From a checkpoint of a small mixture-of-experts model trained on Wikipedia.
Size: 10 layers, width 320, vocabulary 15393, 44.2M parameters.
Training: a variant of Adam for the experts, 322M tokens, 4914 steps.
Below are experts of layer 3 (counted from 0) of a mixture-of-experts language model. Rows are named router (the router's row for the expert), gate (a neuron's input weights, with its number), up (a neuron's input weights, with its number), down (a neuron's output weights, with its number) and show model dimensions 64-127. Each number is 50 + 10 x the weight over its row's rms, rounded and kept within 0 to 99.
Before each expert's rows: a language model's description of what the expert responds to. This comes from a sample of Wikipedia text that the model never trained on.

# expert 21
Description: Decimals, coordinates, first names
router:54 47 43 50 55 42 59 55 51 49 57 61 45 53 49 53 40 47 59 57 45 49 38 60 51 39 49 29 53 56 43 57 60 41 66 62 56 52 59 60 43 56 61 47 61 46 40 64 39 43 45 60 46 53 54 54 45 64 75 61 29 51 57 59
gate0:26 51 51 54 31 39 68 54 45 45 42 57 27 59 58 40 39 48 64 49 56 62 33 40 40 60 52 50 49 44 70 33 39 60 34 36 60 51 48 69 45 44 56 43 55 52 49 47 63 46 77 38 50 38 38 34 44 52 41 40 28 54 43 47
up0:47 52 59 55 43 56 61 60 39 55 52 57 48 54 28 50 41 62 58 41 54 46 58 47 59 46 54 50 62 36 49 40 48 53 48 46 39 52 69 72 37 58 62 47 36 66 40 33 52 56 43 45 50 51 54 54 36 66 44 57 57 56 64 58
down0:46 50 51 59 65 43 36 58 40 59 59 66 64 41 37 54 49 58 25 52 75 53 61 42 41 55 49 50 48 51 30 53 49 46 29 43 42 36 35 57 53 40 44 59 42 49 47 31 36 47 50 57 67 42 48 61 54 51 58 57 39 54 50 59

# expert 1
Description: Table cells, score fragments
router:54 46 52 42 58 45 52 58 32 62 59 34 54 46 50 61 36 46 33 52 49 56 50 51 73 67 48 59 44 39 54 47 60 40 55 38 54 40 49 70 56 61 47 46 53 59 38 65 49 49 48 44 62 60 61 65 54 67 47 46 72 47 56 50
gate0:63 54 70 44 55 46 48 54 55 55 55 55 46 45 69 39 56 54 53 47 50 50 49 51 51 51 47 43 35 56 52 44 39 37 53 52 59 67 56 60 48 34 37 55 73 55 43 43 49 59 61 48 32 43 54 28 54 53 44 46 52 46 52 40
up0:68 64 49 24 54 48 52 65 46 32 49 53 54 50 46 57 60 38 57 45 45 53 48 51 54 65 52 52 61 44 63 43 49 40 45 55 49 33 52 42 44 53 42 44 39 50 53 74 59 44 40 59 50 46 59 52 70 59 55 73 37 50 45 41
down0:43 61 64 43 45 57 69 49 43 40 60 58 26 56 45 55 43 53 54 39 44 35 74 70 50 45 46 54 48 68 56 54 36 43 51 55 49 50 52 43 47 50 46 38 52 59 47 33 50 57 61 49 41 41 51 56 51 46 34 40 54 34 68 51

# expert 20
Description: Verb endings and prepositions
router:54 60 56 59 66 35 31 52 55 55 33 45 41 50 52 62 44 51 50 48 33 37 70 38 37 61 56 64 68 54 50 47 54 45 44 40 56 62 51 39 59 53 53 59 59 48 53 61 58 53 30 37 36 66 26 37 50 48 47 29 68 70 43 46
gate0:64 44 42 49 60 41 48 55 42 48 41 52 51 51 55 47 51 52 47 51 55 45 58 61 50 39 55 42 41 39 51 27 58 34 72 41 39 57 43 36 32 54 63 40 55 38 63 39 50 59 54 55 46 41 53 53 48 40 52 58 30 42 63 51
up0:69 48 51 55 26 57 40 33 44 33 42 46 55 50 45 57 55 61 55 62 45 56 43 58 60 40 47 54 44 53 56 35 70 53 56 42 46 71 44 40 36 55 44 36 51 40 49 35 59 47 49 63 53 47 56 59 57 43 32 59 36 37 50 64
down0:62 56 56 54 31 74 68 46 34 49 51 61 57 48 44 41 57 49 47 60 60 45 37 57 54 58 40 39 62 53 59 45 44 61 55 51 37 64 64 49 49 64 60 43 55 52 37 48 39 57 39 58 63 33 45 43 61 43 52 78 36 46 41 56

# expert 22
Description: Name suffixes and spacing
router:77 48 48 30 38 59 35 48 58 51 38 47 39 48 56 44 59 61 52 63 45 61 42 52 42 50 46 61 50 53 55 68 54 58 42 48 48 35 53 50 37 61 38 50 45 49 59 49 48 54 53 45 27 43 51 42 33 53 40 48 40 48 49 58
gate1:45 61 46 32 69 58 47 43 73 51 56 60 55 64 51 49 45 64 46 34 41 41 53 49 45 56 68 20 50 51 30 40 57 31 66 72 39 22 62 47 65 39 74 57 42 38 39 48 61 56 44 43 33 47 46 44 36 50 67 38 38 50 50 26
up1:42 60 46 51 55 50 71 57 49 51 40 37 46 47 46 50 40 55 33 54 54 60 60 57 48 55 44 46 51 47 68 45 49 49 51 41 30 70 48 80 55 47 71 54 55 47 25 54 64 46 46 54 44 50 56 44 61 47 49 57 40 53 42 38
down1:63 63 33 31 60 51 41 43 52 39 58 31 58 39 61 43 41 32 38 44 48 47 52 62 49 39 50 40 59 54 37 23 51 46 39 46 74 41 35 52 48 55 53 42 48 61 51 60 48 69 46 61 48 43 49 22 42 65 48 54 69 26 56 36

# expert 7
Description: Nouns after prepositions
router:49 54 38 45 46 37 39 64 57 41 57 47 62 43 61 54 42 59 58 60 41 44 36 58 52 59 67 56 37 61 60 58 47 41 38 41 50 38 49 56 55 62 52 56 43 36 51 38 66 61 61 36 55 51 45 46 53 44 44 47 49 49 65 45
gate1:47 41 36 55 32 50 46 59 34 28 55 57 39 62 48 29 68 36 65 52 75 70 48 51 56 45 48 42 57 37 42 41 49 37 39 45 41 49 40 53 50 44 48 27 61 47 52 71 40 56 51 62 49 45 44 56 49 42 56 56 43 41 56 41
up1:50 52 55 25 27 64 54 80 52 27 49 62 36 46 37 47 55 62 49 46 72 67 45 42 56 41 39 63 40 47 60 51 66 44 51 49 63 68 31 46 50 48 44 64 62 56 32 57 50 55 59 57 34 51 35 45 52 33 49 31 43 53 51 40
down1:42 49 62 68 46 48 49 40 57 38 36 62 46 56 33 49 50 51 53 52 46 47 62 52 50 51 51 42 57 38 57 38 55 48 59 40 32 52 53 62 36 49 57 46 38 57 68 42 64 57 39 51 41 67 59 43 53 44 56 40 43 48 26 60

# expert 18
Description: Line breaks and list starts
router:56 43 52 55 48 53 49 56 62 30 45 43 62 57 80 56 46 58 59 51 57 42 54 55 52 32 48 62 53 41 49 57 53 67 50 46 58 51 47 48 59 49 49 58 35 53 45 49 27 47 58 59 66 49 67 67 20 40 44 47 34 54 55 72
gate0:57 39 41 41 47 51 44 53 34 51 61 58 62 60 57 48 53 57 58 54 61 43 62 56 37 42 31 43 36 61 48 38 63 36 51 42 42 44 48 40 54 57 70 49 74 46 53 43 66 38 55 48 52 31 39 62 32 73 55 33 44 54 50 49
up0:32 49 37 62 53 47 44 55 34 50 41 31 46 37 54 37 49 44 50 34 65 51 39 60 42 55 39 57 39 62 61 69 31 53 60 64 38 48 46 61 53 51 39 47 54 60 45 27 50 57 38 60 43 56 54 37 53 29 71 47 39 58 35 37
down0:51 45 48 48 33 40 39 57 44 76 55 58 42 41 52 58 52 56 61 56 62 66 63 55 55 75 36 57 54 38 54 62 45 57 40 40 49 32 57 53 44 48 52 50 47 35 48 46 51 56 42 36 40 59 45 41 55 52 46 61 46 48 48 70

# expert 4
Description: Determiners and possessives
router:35 57 46 56 31 52 48 31 63 43 53 55 43 54 60 53 50 37 63 30 49 57 51 50 66 46 32 38 68 43 65 45 44 55 56 44 47 51 51 53 40 42 63 43 48 42 48 58 29 45 62 44 61 62 34 57 54 67 49 68 61 68 60 49
gate0:50 72 32 37 27 68 55 55 52 48 34 45 43 54 50 47 58 54 35 36 67 54 51 48 51 53 64 38 38 54 48 51 51 50 45 62 47 48 34 54 44 56 57 61 62 48 50 56 52 47 42 49 57 39 46 46 46 59 65 56 59 43 59 32
up0:49 41 45 55 39 52 38 53 43 29 48 30 40 53 49 41 54 51 67 45 58 51 60 43 71 54 67 40 52 53 57 64 47 58 48 59 44 52 39 48 49 46 53 57 58 48 51 47 66 62 57 60 77 40 40 52 46 54 52 52 63 50 49 47
down0:46 37 28 33 59 35 38 46 56 42 55 45 51 28 54 45 70 54 50 41 36 51 60 67 53 54 68 51 59 33 54 49 50 44 56 50 33 63 41 52 53 60 41 49 43 45 59 57 47 54 41 61 52 52 55 47 63 54 46 52 49 56 63 45

# expert 9
Description: Mid-word name pieces
router:56 45 49 60 55 29 57 35 56 38 64 69 31 56 48 40 55 54 58 61 57 44 50 49 53 53 80 66 52 42 34 43 37 36 43 52 56 42 48 43 68 38 47 40 62 52 61 68 34 51 42 60 43 62 49 62 48 50 40 42 62 47 42 61
gate0:56 54 37 37 41 50 62 56 60 37 33 75 35 72 43 57 56 51 49 57 55 48 60 49 56 46 62 37 58 53 67 44 64 58 51 50 56 44 49 43 62 39 50 54 47 37 58 47 65 47 53 55 64 55 46 69 48 45 57 48 66 47 77 48
up0:51 53 42 40 55 49 56 45 50 50 57 62 41 51 42 52 46 69 70 63 45 49 68 48 47 59 42 52 64 64 63 48 42 46 48 49 57 56 45 55 48 41 56 36 38 47 35 40 41 52 56 36 51 47 37 57 56 39 52 30 43 36 49 58
down0:52 49 45 60 51 62 34 55 51 63 51 46 53 40 44 73 59 37 40 38 37 51 48 31 48 55 59 33 42 58 54 24 40 58 52 30 69 29 40 34 50 48 54 42 48 48 53 53 42 55 45 56 37 44 56 46 45 52 60 56 51 41 49 67

# expert 0
Description: Name-initial letters, pronouns
router:53 51 62 45 65 59 58 49 43 44 61 39 27 50 52 57 33 25 49 45 52 33 55 42 53 53 42 38 50 65 49 30 35 47 57 41 48 46 50 65 52 35 30 58 55 50 37 46 55 39 52 54 53 59 40 48 51 54 47 59 46 42 72 50
gate0:56 61 58 58 30 52 64 44 50 54 48 48 58 60 38 43 39 55 47 51 34 55 46 32 65 42 42 69 49 38 64 60 43 34 42 40 52 73 52 36 41 43 56 57 40 40 50 56 53 58 57 44 44 70 45 72 35 47 32 42 72 59 72 47
up0:44 37 61 45 51 68 55 30 52 59 48 73 52 53 35 49 38 48 60 59 42 47 45 52 41 58 58 40 54 39 43 46 52 52 67 46 46 40 37 64 50 49 39 36 54 58 57 56 74 46 56 31 56 50 60 50 39 58 46 63 54 45 59 41
down0:66 48 41 51 31 54 54 44 70 50 40 37 46 41 47 31 58 47 65 47 58 45 61 53 55 41 57 43 56 49 65 62 53 64 62 53 50 55 51 55 53 48 44 51 50 57 55 43 52 43 40 45 49 46 47 47 52 64 43 40 36 54 42 63

# expert 23
Description: Math, code and table separators
router:48 58 48 38 37 50 56 51 60 49 69 61 51 55 35 46 39 43 68 55 51 46 57 30 45 58 41 30 53 62 23 64 58 40 62 53 42 62 54 51 48 51 54 52 47 46 45 48 41 47 53 47 45 59 45 56 59 62 68 59 48 32 44 55
gate0:51 47 65 37 36 47 27 47 54 42 31 39 43 56 55 43 49 55 47 46 46 58 37 44 47 64 54 47 53 33 51 49 38 46 53 48 60 52 42 53 45 56 59 53 61 64 43 51 58 42 46 23 53 51 54 58 36 33 46 37 34 45 47 55
up0:36 42 57 61 61 66 61 44 54 66 46 45 44 47 40 69 38 56 52 71 45 55 58 45 40 66 65 68 55 47 55 55 45 48 35 36 41 44 45 55 67 48 56 36 44 39 39 50 58 39 41 35 53 43 64 64 67 48 46 58 38 45 36 53
down0:51 37 49 37 53 61 59 35 46 53 68 70 57 76 56 40 48 46 65 31 54 64 31 56 54 61 53 62 47 48 39 44 52 44 56 54 30 51 60 60 63 53 62 58 27 44 46 44 48 53 45 38 48 44 30 36 47 36 47 54 62 43 68 67

# expert 2
Description: Countries, nationalities, institutions
router:45 37 46 67 34 32 65 43 58 44 45 47 26 49 42 28 39 47 50 50 54 30 64 38 57 37 50 48 31 63 53 47 39 59 57 46 50 52 58 66 44 49 60 41 54 52 69 50 48 37 44 40 56 29 61 62 59 41 53 40 52 67 48 49
gate1:47 58 54 50 47 41 49 40 68 43 50 51 59 58 35 41 51 55 66 55 50 47 52 55 62 56 49 67 33 56 58 65 55 42 70 52 59 56 65 61 57 39 55 39 62 43 59 54 37 48 46 48 56 54 45 56 52 33 72 52 44 51 82 41
up1:44 44 55 60 45 33 37 48 62 50 55 64 49 46 64 61 49 52 42 63 54 67 57 42 58 62 49 66 54 66 47 58 39 37 50 46 72 51 54 62 42 55 49 53 42 53 58 51 45 47 41 47 75 29 51 35 54 44 62 57 44 59 61 55
down1:50 29 50 32 49 51 47 65 47 53 56 49 61 36 40 38 44 71 58 51 43 55 39 58 58 58 46 56 69 43 50 63 52 44 64 41 49 57 54 54 63 38 45 48 50 48 42 62 20 45 46 56 44 49 45 36 61 33 71 51 47 65 52 64

# expert 13
Description: Foreign name syllables
router:50 59 52 54 38 64 70 44 40 60 44 41 57 63 47 43 63 38 30 60 49 51 58 48 68 52 54 53 66 39 43 56 52 49 61 60 66 56 75 46 48 52 39 55 52 22 53 38 76 49 38 45 48 45 65 41 57 55 47 68 52 66 63 18
gate0:50 55 42 42 29 38 51 43 65 46 46 71 27 54 64 45 46 53 45 49 47 45 47 47 45 66 51 58 54 68 39 59 54 54 62 55 37 42 66 62 49 45 75 49 51 49 67 53 49 39 59 37 37 50 35 60 27 52 53 37 34 20 60 40
up0:46 61 41 56 52 55 35 44 46 30 37 55 38 50 51 61 42 58 53 53 62 41 53 42 51 62 56 33 75 37 65 54 39 54 29 56 48 21 42 53 55 57 52 53 53 53 56 61 52 46 49 46 54 57 47 60 60 49 41 57 47 39 33 54
down0:56 46 39 36 33 54 36 52 66 63 42 58 40 37 65 50 27 41 49 51 59 49 56 48 48 55 57 34 44 46 49 69 45 53 59 46 49 14 63 28 46 56 48 71 59 37 49 52 56 61 49 69 37 47 37 36 48 29 61 54 50 45 65 54

# expert 12
Description: Parentheses, separators, word pieces
router:53 32 57 42 50 43 63 49 45 51 49 53 67 52 67 64 53 44 57 43 46 68 42 34 55 50 43 66 70 49 58 60 35 47 31 56 59 56 52 68 41 55 37 41 38 48 37 36 43 51 61 43 60 56 52 40 49 33 60 38 49 64 53 24
gate8:52 55 49 39 44 39 66 52 52 30 47 54 54 59 68 42 54 55 53 53 62 41 55 57 59 48 48 44 55 57 57 43 52 50 52 63 60 71 56 57 37 56 48 52 35 48 37 52 59 32 56 61 61 35 50 53 47 49 52 53 36 62 45 50
up8:45 71 51 47 46 44 48 55 64 48 54 62 51 58 44 64 67 57 49 44 58 45 43 57 59 40 45 52 31 56 32 26 79 60 48 58 48 53 44 44 48 43 60 66 36 45 48 52 55 40 49 40 51 48 38 38 47 48 28 69 24 48 58 49
down8:57 60 54 39 39 53 47 29 53 40 51 46 60 48 64 63 53 45 49 44 56 54 52 63 40 46 48 38 34 59 64 41 59 62 54 59 54 62 33 57 56 45 50 49 29 41 44 50 57 63 64 44 39 11 60 55 43 49 56 39 40 33 55 48

# expert 11
Description: Capital word starts
router:64 55 54 58 53 45 47 50 36 51 52 43 62 55 47 48 41 43 75 47 45 45 61 46 57 31 44 70 37 67 35 49 38 45 48 42 39 45 52 43 42 32 40 62 35 47 53 29 50 52 48 51 55 33 44 40 43 60 51 52 52 43 62 41
gate0:39 38 30 54 46 50 33 63 58 42 34 52 61 57 73 58 55 58 52 49 70 42 46 48 39 24 53 57 39 47 53 58 42 37 51 57 63 65 48 49 38 42 60 63 59 49 54 43 49 46 59 49 56 27 42 46 47 40 47 35 50 48 45 47
up0:49 44 33 53 44 60 44 55 59 50 52 57 53 45 53 40 56 66 66 55 68 57 46 40 45 30 56 42 62 56 33 43 48 62 69 50 41 62 47 42 53 41 67 45 52 62 31 56 41 54 59 45 46 42 53 57 38 50 41 56 47 55 55 59
down0:57 37 56 50 45 39 65 45 55 50 49 62 44 55 39 50 44 43 48 55 56 52 48 45 54 54 51 57 47 38 35 51 48 38 50 60 40 37 42 53 58 62 38 49 54 45 58 46 53 45 59 38 47 64 55 38 56 63 56 57 57 54 59 62

# expert 5
Description: Counts and quantities
router:52 38 52 43 59 35 52 38 58 48 46 68 42 52 44 30 64 77 50 56 51 43 61 54 42 38 41 36 40 42 38 47 41 52 47 58 56 51 34 38 35 59 58 33 47 45 51 51 42 48 45 47 61 55 43 41 38 46 58 35 53 55 55 62
gate8:52 39 38 54 57 48 34 37 52 59 54 37 61 50 53 49 62 47 52 54 54 68 64 51 45 48 41 56 47 42 57 46 63 58 47 71 41 61 45 62 60 58 43 47 37 59 44 47 45 53 51 58 64 54 57 56 47 62 42 56 37 53 55 43
up8:46 57 38 29 45 65 49 67 53 43 54 62 46 48 65 55 45 59 63 43 53 24 33 47 49 45 51 43 68 61 53 48 40 61 53 35 47 49 57 44 45 52 54 53 52 43 39 51 70 57 41 45 41 40 55 54 68 45 67 55 53 41 40 54
down8:29 56 43 46 55 58 30 40 52 44 49 53 47 50 57 61 35 40 57 47 60 57 43 37 60 57 36 47 30 47 48 58 57 52 61 36 41 71 62 64 66 52 62 55 41 53 42 42 50 55 39 38 43 56 55 48 36 56 49 52 39 47 55 48

# expert 6
Description: Ordinals and table cells
router:49 43 78 54 51 62 66 45 57 45 49 56 70 45 42 61 63 79 64 43 72 55 49 48 44 57 57 46 53 56 46 55 55 55 37 55 34 48 59 51 58 52 50 76 37 64 58 60 78 40 51 44 55 53 55 32 50 42 29 48 32 35 54 53
gate1:56 39 43 51 52 47 41 33 50 37 40 46 54 63 60 64 40 69 46 43 47 61 42 55 45 38 46 52 57 48 52 32 62 50 50 61 41 46 63 54 55 56 41 38 52 54 56 53 61 43 51 59 50 38 57 55 46 54 42 56 47 43 35 50
up1:54 31 57 41 64 59 26 50 41 33 57 51 29 43 54 65 49 65 55 49 43 48 38 42 54 36 54 52 52 56 42 64 54 47 71 60 53 50 45 52 49 49 51 49 49 56 59 51 61 33 45 54 56 38 32 47 68 41 27 36 50 51 71 58
down1:56 35 44 42 58 48 34 54 43 53 46 45 49 50 67 40 60 53 46 61 34 41 60 42 54 62 41 57 44 40 55 65 54 52 66 58 44 42 59 44 50 35 35 39 44 40 57 50 33 43 49 50 57 65 62 64 34 63 45 26 61 55 68 45

# expert 14
Description: Year digits, clause commas
router:61 52 22 40 55 48 30 45 53 64 48 52 52 45 39 47 59 65 49 45 59 61 49 55 36 53 59 21 45 40 68 52 48 54 47 48 73 53 39 48 50 53 51 44 60 49 37 63 57 56 66 47 64 43 46 47 36 53 56 47 54 47 62 49
gate0:60 75 45 65 63 48 34 51 56 50 44 28 23 59 52 56 44 44 55 50 42 57 38 51 53 42 38 55 46 55 54 47 47 50 41 57 56 51 54 51 40 66 55 34 54 58 38 43 51 43 30 48 34 45 54 21 51 51 35 42 41 37 49 58
up0:53 59 57 26 53 38 43 61 38 66 42 42 29 46 49 51 36 49 66 36 69 46 59 52 56 62 45 61 66 52 43 53 49 61 64 34 64 73 39 38 60 47 57 53 54 61 48 46 41 32 43 59 46 61 32 58 40 37 61 52 50 50 41 34
down0:58 63 49 35 52 40 55 61 33 47 56 62 46 39 59 42 56 35 42 37 65 54 60 52 32 52 46 46 65 41 52 57 50 53 36 49 34 54 39 54 53 52 32 46 56 68 47 46 52 55 61 64 55 51 50 48 47 64 51 53 41 55 42 66

# expert 16
Description: Mid-word fragments
router:40 52 45 45 50 51 37 70 55 60 44 52 46 53 54 49 49 57 31 60 34 57 52 60 40 51 47 55 49 64 50 54 57 52 47 47 44 56 49 68 56 34 45 25 54 51 63 50 58 59 54 50 47 57 60 50 30 53 53 63 66 38 34 48
gate0:41 39 39 46 64 45 50 50 33 38 51 64 20 63 49 42 37 64 42 45 56 38 46 58 58 35 57 44 42 47 46 45 49 59 64 59 48 46 62 65 49 40 43 52 37 50 51 66 47 57 60 53 51 68 48 44 49 54 39 53 44 40 53 63
up0:45 52 28 50 44 47 36 49 62 32 37 57 42 47 39 51 50 57 42 45 59 29 68 63 56 57 60 55 64 58 54 37 60 52 38 54 53 59 48 59 62 46 46 45 41 49 43 36 62 51 67 59 39 46 45 48 64 50 49 47 45 52 54 59
down0:42 65 53 36 30 36 52 51 44 38 41 51 42 53 28 67 22 54 42 57 25 59 53 56 48 52 46 50 42 52 44 39 47 40 56 52 60 62 42 52 58 57 54 45 54 31 58 53 35 60 50 51 20 53 49 60 41 49 39 48 70 40 64 48

# expert 8
Description: Capital initials, list starts
router:44 75 40 32 64 58 58 55 46 43 53 38 44 48 47 62 39 32 55 40 56 46 55 51 51 61 38 37 50 76 61 64 57 54 44 37 52 59 61 45 41 41 47 37 40 49 52 60 63 68 58 51 57 63 35 48 58 36 46 44 50 54 52 48
gate0:41 49 47 49 47 23 46 54 63 50 43 48 46 65 62 40 21 38 29 59 47 28 65 47 52 56 54 61 47 63 62 66 51 58 52 46 53 68 50 64 55 58 57 36 50 52 50 46 37 44 60 40 53 44 52 35 55 44 51 42 47 59 62 42
up0:63 55 39 52 54 47 73 46 47 45 51 45 58 57 61 49 42 63 43 43 54 40 61 49 66 60 44 54 51 44 62 60 51 40 51 52 66 53 33 58 53 52 54 58 53 43 39 49 37 45 57 54 34 49 66 50 40 50 46 63 69 53 48 41
down0:55 39 57 45 39 55 50 18 42 57 56 63 40 37 44 57 52 57 58 56 34 59 47 43 69 68 60 29 46 51 47 66 49 55 48 32 78 60 34 52 48 44 46 43 39 58 44 56 65 40 53 68 50 42 46 45 44 51 50 41 47 47 57 29